Experts of a small language model.
Size: width 128, vocabulary 8192, 11.3M parameters.
Training: a variant of Adam for the experts, 246M tokens.
Below are experts of layer 3 (counted from 0) of a mixture-of-experts language model. Rows are named gate (a neuron's input weights, with its number), up (a neuron's input weights, with its number), down (a neuron's output weights, with its number) and show model dimensions 0-127. Each number is 500 + 40 x the weight over its row's rms, rounded and kept within 0 to 999. Numbers have three digits each.
Before each expert's rows: a language model's description of what the expert responds to. This comes from a sample of Wikipedia text that the model never trained on.

# expert 8
What it handles: Single letters ending foreign or proper names, chiefly possessive or plural s, plus n, k, e and non-Latin script bytes (Lisbon, Brass, Sweden's).
gate0:523489515393538484498417504460546504506497500496484464509503503465522478534483559438495509505517476507492456514499482485477411479456471497541465500471508518526369514500492465529513517468506490453548507572475484476507502460490509415508591541544492479443628490405455455498488444495416536513533488474487458518515538480496512529457456433467503557475494553612504502471580550467463506508499
up0:526478525521472490483457506480568429524498520505515522495497473412489433514506472522440505489590486498480575516483467558511478472411507525527461578532405563576515511557458485521460510537470433459501454520490499494508409480582432467507479562475425507500556514501541497489410549556504458474501485438520492481521559493498522536497537449508508500583558472497508475507589467549492530522525
down0:430493510456518516510558507519475466560521456509481480508499484473544530515524535516405473462427459493547516481519542533505488499486537523495490494421547472443434509479562500529538418539501451473446493518504470497525475473545542536494508586590544507534485484510510463450524430550507536570489455460507360491474430495521457537570436605511484523462542457483488547504533526548475458525481
gate1:461536511573523527522408434484513556516548431412488555436463503564540550531553550445519517475484485555512547526489552528479469521420496450562508523485547521549448513511500551501589548561479517509528475535502561473537474489494487568521517515508529461492498538452568457493518485519486551516557421475470434518452523458541457499497447516450465520497419519541482501463473517485434453446465
up1:492538538469530507487549450413476502595553505548581561450465554491512492542518534479454481468503531523449547562476545500515399417532507515566496484533527407512480501537537530504562496442472534495522502537434496592458495498488512463486499525483527503514467588469571478524502486518503533572498502460469602482450513457519485555467488497429542519511514510480524500483507484529526441408487
down1:478487489418433505460467519483530520514493473482433470468468545529482482525520472529447516576486471519438440544565417444464525453553573477499435572485549534450529520549493453507473531435521519528459488496510535505519511490484503520431525424516513530466507553495528522466508515411487503502482499475553520524594517520509466506400473517521436528471495581492464438579539596503505506527557
gate2:532466590512529504494549455534540494473487460384544514501456526477511559540467465414526559566464510508502471504494506591497453546506518553492512511405562457489505517541525501550503562482466561535559512566523579493541472461523457483460451505538399466460465539499556588463527479485531498543469486455509451512499550511528548460530538531538485454474436493509457552521526485494503462528521
up2:479476481469455426474537488499450471529523554477568487502500538556464604463451516546401446445593523496473541565430494529557509455469442490525549438573506480517474440597486498523477555472520483483485497533521541503448529474478520486505514507463477550449502536560573532517535533545486514515454513455460491475526545543538513472535562468544565497526550453508494522450533467547547458544498
down2:417482438425458493437546490482577529496425525524540494466502514468493483489489517540495503540489509557482531448463555508442522562418455552493590453470501487472567535586510487500495465471504533435548525508495435570536441457488488444514444509519475470415495474443548441455556589542492478544464550433493464457516525505506524460475538511506501525474474423517531477520550484506506450506496
gate3:483513521571530528498443434515444506476525424484524498511523498483492549480593494503483504524562472553504515521527504522501536532544478445588524576483492484545566468576517528450548490558532517463501535510580512521518504516442478535525411526526467468429470474537507562477496516503514431487483499447507515449476540489549530492562482603567452532488373493455450550453516467504551506484489
up3:477491473446528497526490510519572484463407473506527512480462533467444403549374520449476491501548497489472461499493460453491422511503476506549488504521457572462441553488533476469474442508545485537618529487557533524559438456492477420467527511551527481468562488485512446491494481460497470500516533537476568530469572524497464439431436523491550495518431516505504506544515510505480467557530
down3:498522446541523529413538537510562520540487537499437489462546489521484484452488507585476486538516505473513484504536601469489566529471513436426575522496453392411501411475514558534569533473577441471460458516486488557497473450525522480526531548470409518443467455490527564530519497541489535469505499476483489487574507528502514489518481553508503509568512464494484535446507517544529449459482
gate4:457410474545502528479516522474540501511501466455522563487482520469521525445479512539531496492508459434513457483517442582479467483541490490473526544455518467519411505492519600487473514533489477507557512474529507471486444513527463509493465519516493508527515520425464534370438485521444470462518475524542468562479538422502462558430555548470517451514488518493463501515485516390496555491367
up4:374520472508494477442518552509520467476503582532539557550543569505473484421448510548503465451541510497467467508470498534474518471465466441499494497529513503496460490537548520506511509497617515446525484481487491436418471405531521581498468490492481556556554534554507402516385540513438486436489477480572497521511502504483483504461491495433514492558499499505492496506532496422486482481485
down4:433529509489565518492502494556573457491533439439522533498535503466453504533506519452522542427515482463460428492488454535397488588541556518538478512491528535498567478473454472512512552552475476409543520498576474420483444480480546539465515502435536520536470546498471454507531558464542494463512494507514506498516456622505523536486510520519510499580480550554448497516454491411493499470465

# expert 12
What it handles: Single digits inside years, dates and statistics, especially the third digit after 19 or 20 (January 3, 20|1|7).
gate0:460472511512461467591528482499527520493466476504505614488537528423512549436585486494497434450453466537604477535460458440506518479498499523540531513615501496521508526511492486511509507547465486490539444467466491495467430500441552543498507514509485512509539477473499508468467491512432450461484457438399493440457522478507482503502573531487488427518480536466460432468481593472476577495485
up0:504517515416518498497502488560523511514486506505521583460482555460485550558494512460491529546457485497541536486450433526506474546547510423477470576502527531506467561500537550547474471549492536444406441530480539484464513487508502540498522441478508439497467471446421460482430525475501538462513432517430501499381538510492445590476452572465514497538503499460507385489489517474470492490460
down0:487487554556491440543492502526540505520554472464549452562500450546422499506488490548504543477525517553475501471531517490477524541487481526521475515539439510555374451470530545490459583394502526442494536489528546527504514469500513479478511533485418442516537550500569548596524504427506468483456453479609513451487476495535475430525452519554524472459459501492579507490512479537499453488498
gate1:533528441558495538516480522553470518550468491529434565511577488536510502472531499464476543482516481527544514498515469501555506514541536517493504494482535443517516524567528548536582506525508535491470468458450509423449525470563547642476504516531487387496450549537470517500454454469470509494509504470503528477485498503463532539475596397541538497501544497497488409531587547509519566472519
up1:489496535515526497505525469476515602506504536422475470524468467576524520520449526510534560474486526559424436554595532461520369478472515481490492487536520529574542570485529568423551605567509509526449485504494536509484486474551530482465491472520478473493482432522514522504471494503462438468522512515509489526525530498456541457511516505586449471503530413575562519535533497536517500491503
down1:550499538508478537513481549494517515520515505572646486487451517503408560480500457491493497532473514526468461402448545461553461514504507539528491456505467477521482533461517558491574552521488610533492470502526488472548527483531449472547403471558540454494550448536454538554540519526467440471557497526500446455478529523478485529442474481454494507522450549506532531468470466481523427534450
gate2:491539500551557480465474513446559541498537449468511569542451491588490505499518530490529485517497524466539399536515474509470515479545440462504581482522519496641510466484615496580461495485455461489486606446462516452453496512479559524486532553491445425487462487510566552519478489542446442497479486482464481512544498433490468480521567494480521461496499493494473466509472477536540526460524
up2:518451492534493509509461463544535548476458468455392557469435444471552494490514458488471509483548471531484496512523465526531452475486503581468530504387487493401517531447467548562572551515536495510565556499533506481450511503496415546570472479528484466446473523472495611429524521531420519472523534489476452500519574474489520506462562491524550553441494541485472481511492487536481509511483
down2:460486522509506492489500447511526486451503514446472476500500481485508510467479472459476508466518490505505554526446560526465531506571495536473525467579541534463513560508507546463585501533456400546545507455552506451425506536573511525514524531449450465492449564503494518509512523613489472536480544464461456508487475482456516478418551546545540528448447586538535449491531382586522536516500
gate3:490609463529499534512485448473511545504421430501590503533473429504510535450430521499483539509489521459498503517504522503505474505570607487549516528447492454501443495486523501521521533520503508450498566611617535506488524532537459477484482503547522451436493506494521499513520471483474543454516545508494488504522648489439502524445519535504486479512557510571516462518494511545556437479503
up3:445491446399498463463473481472450480522525445529533555500475536518507563493489514516472508470420488525526470510548447522486413480450462498537484482525565449552485420524438512554562582509562499517411448529500513480508531505525530406521515485465487469499545476517538450467553437565516513485530527435524425504489582494498450557464511536523485416508538516532553517471516519473517428523494
down3:496529540473515543483545506504494531523530481500513541556457474495568484520509514453499492551415457521497501515496518527539439438426613508513556538475522435483459452462540571530522467446491484504480425490462510485511502457559451474502540516488482373542429471484517518427492423513475485406551492464513514448582517524470493495522515545468547520546530574523555482482521481505544432442487
gate4:548496478495512490523428465528528484512488516456485494494473475470528521440567471431525490525529524558522491510471450538487530490586553575534522554415504439479488536478464482555542540522504502521583540542462524486489513439484480477408485515504421515501471514400523541563481513440445443512509467449433436469483479444552543525404554470487503534463460491512487466459558531515440555519447
up4:458579466512494497503507572483478447534512479527495471502606445530492505472438530483406481463437466523495509497466504428485482452490469473483506469574572452524505450504480450471503478450534473501533489415511459536495535529477572514485523498502489541590529603563533439513473446486497522509551483439527518498519470518520428507460551476519537522450541526560498472595485566512523442441547
down4:521514489462491507537461479523560463557552431492589514546482504445500547484506483504454479507535499408574471556575460481498514450482474420471491580472451440565504472533476486481480575508439448488589594499510486518523479568455566487482449494512433510479542453478482485494480574449492519539497467518476480525491443524598494450500538498544543515461440511510480440473477501491549518529538

# expert 3
What it handles: Final digits of long numbers and coordinates, compass letters after degrees, plus adjectives and suffixes like few, multiple, -tory, -ate.
gate0:613574494497526541538513479529511438554467482550543565511524471492503589465530465548493559469520494507524507521464556530498492485539526486437504493476557449493386498532577464491491484505524531464541486521518491521518527570533513466528475490477411461480458488510447442461474497576462533408491501548503510541537511494496445535396494473520514627521523508553497472504517538461468529473516
up0:536570420501540469503454531550525429483590468512547550452519532521453585506484473535528503469410542531504538488475557491511502431531492493497462560506534498517509481462492442473470492492499540479473456527539478596510536489437578489547479465495524501516428441471470393565522527546473495466508517529497486516471502555468350483522497520540461526562503522518524482450489513498456473487475
down0:543520485485470563460513495466447432518564528519460539537509522533402539496527526575531472514485428454471466520562457479465521520522453535441568454556551473505510465495557523521498507430591510456525551546519525505614478555496605541546499497506484507468464498581501568535512509502543425454521516487518497510466529558513513498469521572544506537488525487443466537555466539514534477504463
gate1:515453443471566497493535424489565531499462385460534497552428487525612491459527489418483539503542480477531449442597495522480474546496539495530483492474480511544487535451454543518423504445460503506473498566487466491439559564473426495526474533426467508425544528459546462486524457464522504539543508485495538534490544457502522511509470502468500499482536528489549492573488539424515468461506
up1:541511453527594502532489430522540523512533460473494528523533469547571590465569533458493487481501540511475483505543535504481444542479534444578568464443483506505512537494374530563475498427538448469498446494493499486460507520421445457523420491424501527471537518527496513476544487562546450506472538473503525406518442496557533545544454555488483519517577521456513475533474505500513497503481
down1:510531559487558533480526521502541492518603586515448467468535482491532533473485466506502424553556472496568485505510494476449479539540549533537467431470494503459458518470493492500489510508523456476524448553452520589539521521466481455480580498486578485464428502475462459510487553501563457506478554526550564472559438490429467407444450455580478537517504524493450480484510499552533442536461
gate2:510467495486455546528497479463482448521418475462502511546469436415575513493566483543437548569512523431567498555542496560447399437520560526443526452488481504449474506516466519451512478497490423480563543495496474506579515491522517451491536559559459548527572496437488521495496438464500480496502488558482481480468517488446485478452573416524555451457533512506464479490527501455526488511537
up2:469445509491460568505472394510515488504543518483467453544525446495494488513539532538500444557464501483573464445476463525473460504488425499458550447505430514562501479528451521510487507460550464510570538490449434550546478487473556492551452579543548507600540568484499538533528495473530529486518527481504483509499481460529481413440446501451511470464507526494544516635455514568501492489493
down2:551571451482532497605479530482473491425583516565489472532450510541470487500541528500440494491518608480479570460484464522541475464499480435507457560513499493516505461527557395432533541494432522499544458459501526545519534451468552491426488437504543487499508469542503454562515450534554439487482498565447570470523445515544484508548535449449484525496517464541512517521456518508483534468493
gate3:487473520491524490497452479522546495523519516487553519472461451504513519545514520427544574538526497439463546491497525551584476534432505567584478483439473513506494575515496555566505517503456546493513486511469592494535465512562411503547494544576559462397458546440476565524468452518500446430529564525531532476487552445512502538502521485480494532512509576510521475586512496557519514518477
up3:544474499447522518528496396506493426508503518489595478512534464495498550478503522486544566613463501420522471516554506511492518454450477596494471521549532514528516509496514527490498545491543489548530537469429571507553436533517450523527454578522505437481486418392487545445506481480541436449540502487519468478523541461513477514482548499541488458520460527506532463498449467584497503487442
down3:439464448534499472420415499475593625499521414476532499471478549485466495561545467438515481487473481472474466505509496536501522551529516478465543449490476510496575514573485489553501504535502562458567542481453520484502527541449611530568446491485489547464474508524473463491507520488457545503553476455555426510496482521556556502538518582512470530520420505472473470526520525450475488527503
gate4:526517446548518511555529499514518557548531500511491474444460427471516539508483530483469477551436482498476473513545515473494452535598540554468532465480504476448555571546509522472513531510511447540501587526533519531510541542517525488425499570589477487476556502500499557538497454490582493595566504563536502492528448459449588408453572555551513453429478498523500494518511490496506503518488
up4:568494491510574493518442510495503481515555498469465406454558495518478574476462600495483501519489501500491557505516542510552470466561502532529446535429518523500552510514484490434485484536507498496515531543481490525482548562463441483422477530596494527494465526443501522575490484462517456519473465595464537524475473507455530436473497589571455447446491475539467511484548427586544545498502
down4:459519423539538542527442516540504499519542551568517435425450468476464446498517570553507436462526452457470478480563490574570491440407540497500548509502535436569492541486489507487525475449542519430520490596514508514608527436545534481491450559576511465459476507491527527506491490492545558506490492518452465527491499464477515527496498513541490470450550558533530569467493507537498549469507

# expert 15
What it handles: Single digits in dates, scores and formulas, Thai characters in place-name tables, and middle pieces of names like Wolver-ham-pton.
gate0:516521471484514498514448523473513470506499383493505509477435509526505532516597487524468519513479501454535525529521475523554449500458523480606445586436509505487459533502488498519504523524500573498513488524516507491513486480520500509505507515489517481353468492486478497452496512464463412421537552541438465479414533524474522557451488517533481535588506564475442426439520586490470521538448
up0:448538467515468527569442546549534573502503528550507490560487488510537484413497501508512481524527556494533483574540489490534515450521493564503506579497481508505545509490504464483520451508447424531545552494473528496465503511544506461464524464551454508493426523418574522529441462490470533449517441443428541378544547469466471438481539481542562525476516428532556513539509550529495552457508
down0:517490486506484496500497437499474471503558560496501515561540475547548488506460573477495468559391514535475527452504448437521522538475415566490469465521528553467529490502502571522547475469505432519532536466534486474477507483595476533534480542428442497450504461488539519469443510540555499429577475479533497520527571555484468446427509592497507497442550507548478450515526479455466516523420
gate1:448517557466452534629508502508501454495452469509506506495534483464464524536530489542521557531496495429530449559565517581516462492525520501525516523510438490574426529497512530470486494504430507585590518527523476496565544591489471510486555537539535468452496491411517502509493419463510483512493491493455544511450503542515432455477500523462527567487468522583522503499554571523561450504516
up1:473480486500438553541499540474480462474448469503527480460531540468527488479514414560516540562481557520511524570577501530520514560502445492544490463515445524546477498489466512451514565526498521568577486467481460548480534584524489566523552566436500414442472484520449496548499475538481511488513416414505528507448521510534474500532492597464478527525462462566448474522546566491551490529447
down1:446524574493470480572528480430515510512544527463543397541480469457533592469495488419405421453543541526582498463521497481461468504533548500492425518485509540461511482549518485466521452520429505445504456500499485489496447542454491508551538483492475477463442464438498483504497536492503436456545440494484540438441470535482553487464480456450510486462430468520568476496494438463513531474556
gate2:459557459509499533503477466487470477455495497545565402548567452515505558468474512538432511515517510482450518491520461490548505402485527487491449488525483536477504579504457473447528476506506489481471486577487542494488484539489521473457469517502478505482496496523502562455468481538352592370487484482461494536517536470447468518486557491418534463469536524552480444468532493494473456448433
up2:475493498479504529485452533514450427529494525497509472441590529423492513495552580594418616536530511521480538536435528488545417415454543507458479529517517501492463524478457533498547503479481547438446436515520554462509475531547462494518483468508495478474535505495492515558519522505401503465455527529492515475489534534468482488508474471437528517512560377519526523509572489467511466473462
down2:532489481479506518515486483528505480440447507521452437505465579484544504473395528541573507532471466490499468536652504479502451450476412410487473571490482461480463493492514532525476528452526513549393542447491463488511502427444488532503557479477472510490566483527486453468576491533506599531444523551571449483462480457456542513479524477480550512480491472494489509473524518516487495485496
gate3:435520525470500452537436551582478561501517519512526555485487545349534500484540581495478465522539522484448458612489511489485518487529523487555527535457495522570479499532501479499501479537495488581504540497509509563537432536535554530512470525500485477431520478464544510484428494485495434479505571477494492489523523459519492470482481562453489451533505519489406471505556558412461561467511
up3:431532487477460479495456478479506534532587524496528528467483453495495569507540569449461518483506508519447456528544527500483533479508521565505450564511587484467571531521517483524578463527508559482520486501560532512484458568518580454542474537494493549475459425558548482544390486503442449476530545468489531464505544453492495457437520582481482503521499523595415495490456520440480489462486
down3:417485493506502516463490514514521544483505457587524565502461527514566546425513515550466451538447515469533435446548445471458488469443536480551552486444481534461507483507503509502538520438497551455515556448518556485591543459475508512550580469477481518508496530455472483449500578557499539476591508499610459495499526574579522472494528500507496459517490507513530519542564523439446499519552
gate4:539504548546489475479538566486511492533460480469501470453469503523530501507509530486485589388499483510499474543524434489453497539475568483444514533404522400501409527495468540579458536537432454503573480522493483503494546428519469458596532501533479431505557542470464479414511433479450567571541487554493504462487514513478513489469480492543524576487513531505497465460499478475473482513515
up4:512474603445543514536445497535465531498466558465484502481531534443554517574555503556431468510584455467532499571499518530528510515545506470530527534471500532521452512537515516515473534534438501584466544572430511566430503534544553462526507495501511565435423527499511544503486551498549547476484514519454544519498517484467521510484539517432496537533511437465558509519480553574575537425507
down4:480498472496584522469567516489491526477457492420471512525488554475450474534438473520522416556555459492534440528458524499558477501516547478517537563534490546543487513438482520477451376557457458559433511512488478479513449501456445552510440490581486520504483497524473469485447514470506408535460484477404513474469484519482551411462500476447472524520515513493455501553467505501534528415525

# expert 5
What it handles: Nouns and comparatives following and, or, on, at, such as each other, and other, more, Nobel Peace Prize.
gate0:523517540508501595514433524506568451525443452542505487484580440553504503508429490540499518543456551476526545550550531515531538522558562510467507522496485503523482501506585592468508467471462518512562509455499486529496572528488468475510534477574489418417507464463464503471464489491503520427463548482494519451493537502545497415509501503588507589451470521517433517498498413534495525451544
up0:509501575546438440467510413520486556523475465494470512519443542403533540507567534490526508495503447584493504535531496536505454507438525471495444538471523537580434525473494481492489511551528505474501483560474504432493503498537463495415540539511487566499460490496595495522426507500525492569504534506547559642428526466500465537468494495454550469503499481468558509514504578492494496485493
down0:495442542527499504571558534568454551512480497386489501574553496473594513473541425519455524490551413546475491488485517497561469505488539477523442470406515563495588606462504549546519443512470535535454464525529477509471513482502455475459457479533527530448464471523487512515501573547505496512462500472474520542473438478494473499449466520479479555520445464482498520515482456464571549519471
gate1:486563505499481495558536502526519505617397521513484472514536446506582546460515571486473531521488473420535466557500514545523485488444477477496534530542520472497487520560483501510510509507456479522487505522493517502503508545527501447594481561479500554413532545502570530462503478468535557483446526498492522510420535453435471567473541496483571546545521528545487493484625497453497498414541
up1:510556531561459529518473573475510573519479519580489458549540366380550538485526525483505438445501459443465511549504473484494516522544514514516542554532465480469469430499506483465547461498501460472443497473505544493421464562577571467557469530527504469436552526479487528473503503500536591495521504567524519455486522497439484517496536521502549530540523490542473479470574483517474501451504
down1:538486553440529446464460462473480555510536496466526497410413472569505596545473461440430518485563475518509446454527507477556490454529504508490477552537519587472519498574458503477531492548518484452498452493562524516430480487551497486510520412489541559526490511487402503506467519482437488489481451465487521587485513531481495502448549520553546516559496525560499471560481486519415495496535
gate2:493480541560505510500532511441493526556460520432496494485496570469490463550527481539469570418516495520493569480455502515470557531446527496434477512514446491564467544479491460499411546498472521530519474517448460515578526477443428508512495526582491527434469507488593493521466548472512514503475453503456406518474427517471517528490487472550508617457508460522516526573541503587506531447498
up2:527520506537449497519503454528504447515511484637572429525573484531490548493501527522470482523472465448529530477518418575531486484539475514571455483485512479471457532495424507475444526495507502442457437481501599510462505542531451458508474553459490470466479524511495481542508530543573454457471421505491497525437476436503510492502471513510501411471527529463437403465558464549546521500461
down2:492486485533466551499489426463458521499512489527490516451459538493411507565474573528534429561562502482532508476524428484461473474483492456545534463508474511426507436504533444445518442499483490469537512504520471446452570543561536529579482502468476553542495552516515484521541555439516519578536480514569516514521461519523473481538584446502460346478494468519495529521508493490502532520572
gate3:509591513562536551599436517445456456582477511496514463459481484597473499509438491540479523426485478538488480520477463460506487476495489510515521529531517517489440546444546493523552547471530457436539582480470500466500553534469559537576516539608490481487534560437485470487488446510461491455516497467465469455499505423467467484478515497590509524452503560531476499424505540549523509485486
up3:472503488574475565500504495531466445514470498580500497507502471477436493546475503555508512506517442498475518478489414560524566515459434456481486560492503478471428443522496496449498512503498421484482621499518558500470510499523520596492538598487457506482482600516467447500478505537492516482495442491498528392522538452481548472479485503590610527467514486528474460467486462497526447490483
down3:500550497495561491515468509529520566509558500548474511460518530464612525532480455521543453573548543504484480444477480414482536498496494511531481493506503515603456465466517510509496551471507576499444569499526497475571545528466440497455521432538475530460506601472544513573520507425522450546464486462462596479506456522542439506489445443589468497517476449513472499508529498523506480531550
gate4:486556494512556553561472511490531515495515390585556437549510449529518498471435467479508467519524548477624458449549507490501526508562496522475483481507540521501488539502602492404525459502548466506455470484535476504448557517478513515477477471546511449495509492520506507451496506520514503432572535494454462483504501445502535540482440453571523487544486519475514474518453448554491514366537
up4:510579482527466629480525518500530509551487459537524507504505484540511488441438507464513492528514509485499420469554498437494457478562498505496502496484469527486487566517553521455506471461539519530490545465576459505454511526560498554377425549560513458506522507555582548484482492445494548409456499496516496533557523506446466505522507533567558495504496504506422493548524476508542476404453
down4:514471487446496510513510512436454417403474456452470524500508533413497505514541529559476567430488501489431544532562473583500446501524560398505490500493549388564525482528460514481463516570495493504474486542541500503434513460471487515522546518510488514559495520389529501538553434459447523545539484486484500488514539539542509514504534476494473486426583494454471521494526535491504462473458

# expert 9
What it handles: Colons in infobox fields and times, such as Authority: and 3:56, plus prepositions like in, with, between, and brackets in formulas.
gate0:540558576516507456600451497540470435575490493480526408537520456432572500486497529502530549514534493450491494484472476550493511495505492493514454447490487491486512538455454499550455576506510493531528515529491531438526502543525530466559497490521507554467420550376522523514456505476522421474611438500494489519522527502470469426517508494525497518496492553570465518407492530561543527500533
up0:533507496519523479493414538488502538482650508458448500549479481494537502423547488507496530517508491495471462502496564569528487544511490541579553539503460513510536525477455428522486559516553545505523552490461549481558432463477481434499446456525515516517503450486552521481472464476437470483554477530518531479530468577499495497439516602513472553527471601566499477472514574437524505475512
down0:527549564529467534513518532524430476466582536421405455524446484484520517523489521437458492478479476493451503482510451562462543363546441472469448509452479464458497495557437512506478497511530479482497488446522548504514536508507491493525472508523471507561490459538529543466502472510536526523489428417442483516440472406563440517513468484451543460486464508518450477509501582491472478438568
gate1:520545516522543481487493472510540566493514415561567458559498449533513502511468542502472478498458530500503532426514439466553438487502518505512542492466558498525512531461481479502523458549517513486472518556516560538461483475530463558495459533620505537482490538574544488444433484511461554523636518461464500537482535500441554489501481523511531537536567439441517459580493477501560426457506
up1:496526436532535497490440473487527583490463461593505496584525459535474458503529530535496494521526521465526411460497512497501530511554452494553568432491475502436499476511482428485478495613511520469486527476591478466467549486560521507478496497569501556508478547502514500459494526485529554484548457512520495525522492470507583521521520538572535496520517424452531547585499496507625474520563
down1:539482514484517502518463483487466499488526452404474529452461528450521463464516491548515583515551530583451506512492486485560536489514542499542488541478464457518440545527496501506556569533551466464522487488514535503424527499455502484464537572413437544491441407485562502495572464495474437412515495484483544452488579414541504521553499442441516464456491511469501518465505480560578520507541
gate2:552531494482564512523456525562473425515539389542542505559549447469487548494558508491493503553484477504511556461547475453547417484495537512516531522420487400522486537490481504460545504523438477488458529518467485497468499497536463503543456540513493477494469457468543502567461451514440444462548450529488552546476527444473506519517512497404515525515537541533501407483513540517584492478401
up2:536473430562542494515541444539528465502485573550567456573433505454492446436423488554508528578540485458548505482515508470497493490518457570481432477458401485535515566490452470501472516458462491552531534549478533521489495548521481466434396463480478538517515505465497547579509501494555451537543506515586531495518479437499521491499519501501535476448527493462452527546500470479516590473470
down2:580482487480519482540493498467534539581431529507547506501501533504491461483458454530454466490557461529477519470496505488515478507492486451458474471461505542507411499497549501485372545635504486516532458506435490518445442548508411475441423539521561498469491458479507555518546483520584442502467438524517510528477521473530506459590528467601515512523465460482460471525485475501505489486465
gate3:593550520483556526548405523500497508520501452560520477573523468473498513449489523496494451481530498504531483579534499461509492501476479589562524555508481492575479584526470535485500505510508545397487526550534519425431490523491489501512478512494455488464467535518602483471541467521478476445472486529450434417453513490464529539487567489432536465519518546474459426447524561535479502450544
up3:487508552454492503489504577527552523567402478485394493473515490504465507477454538533492485436372552492517477478486512479503534508453509442517588508479531458524512458467481573552497583482478534493493451543496466535568556529457551466560521518584485550490493567494549469493494477512502552515468474550509496457461454477443468454475508457480498523461532460506536534489430527549511412459508
down3:437542402562536581535502533527557480386521496488495543495514497492530525437496485533496508538437519498460468518580506450459528495489494524486540517531470456537538425472542555531558501452490472513463494497495530564521512457576509502505554536464359545557490517525512505461445463533511478423499466440508509536573530529458495492479488567470478539497547495505455455446543488489447482514543
gate4:539472495534549517487497445551571535504535455453541495529373448506525502486501531485518540516481491519519428564529503523548494532515568521498569563440496498524477567457535608466476479477487512514529560521466507560480505500521394519492416547517436501387460484494509557514422507507510437521520583503532550487500546502514536471469525540543512452492555504469516523556478483515535467501484
up4:554459530497552448487491451546546497499499487443462480478461458481505454537444500489533551494474550514473457513562522526499529566478531530495572586445456460492484520440520583502533484479484506542515508551481473542478539470526464589499462510511448520400459471519466494435460489530504446520518625463493527453511510496503515431481462440545491493447532537464562498524429427526488480511604
down4:554470539464556506462561479522552464504488418464466459458521531447444504486554544487509519549536480512583502487558495544522496491584531470535469557507484443552504482474506472555464517513509497485445483543483500562511510426484516521532522479525662496564527498508465482550488471428540482536451491433523516436501476454516529467535456428440452558546552417484533514478473477517465487499508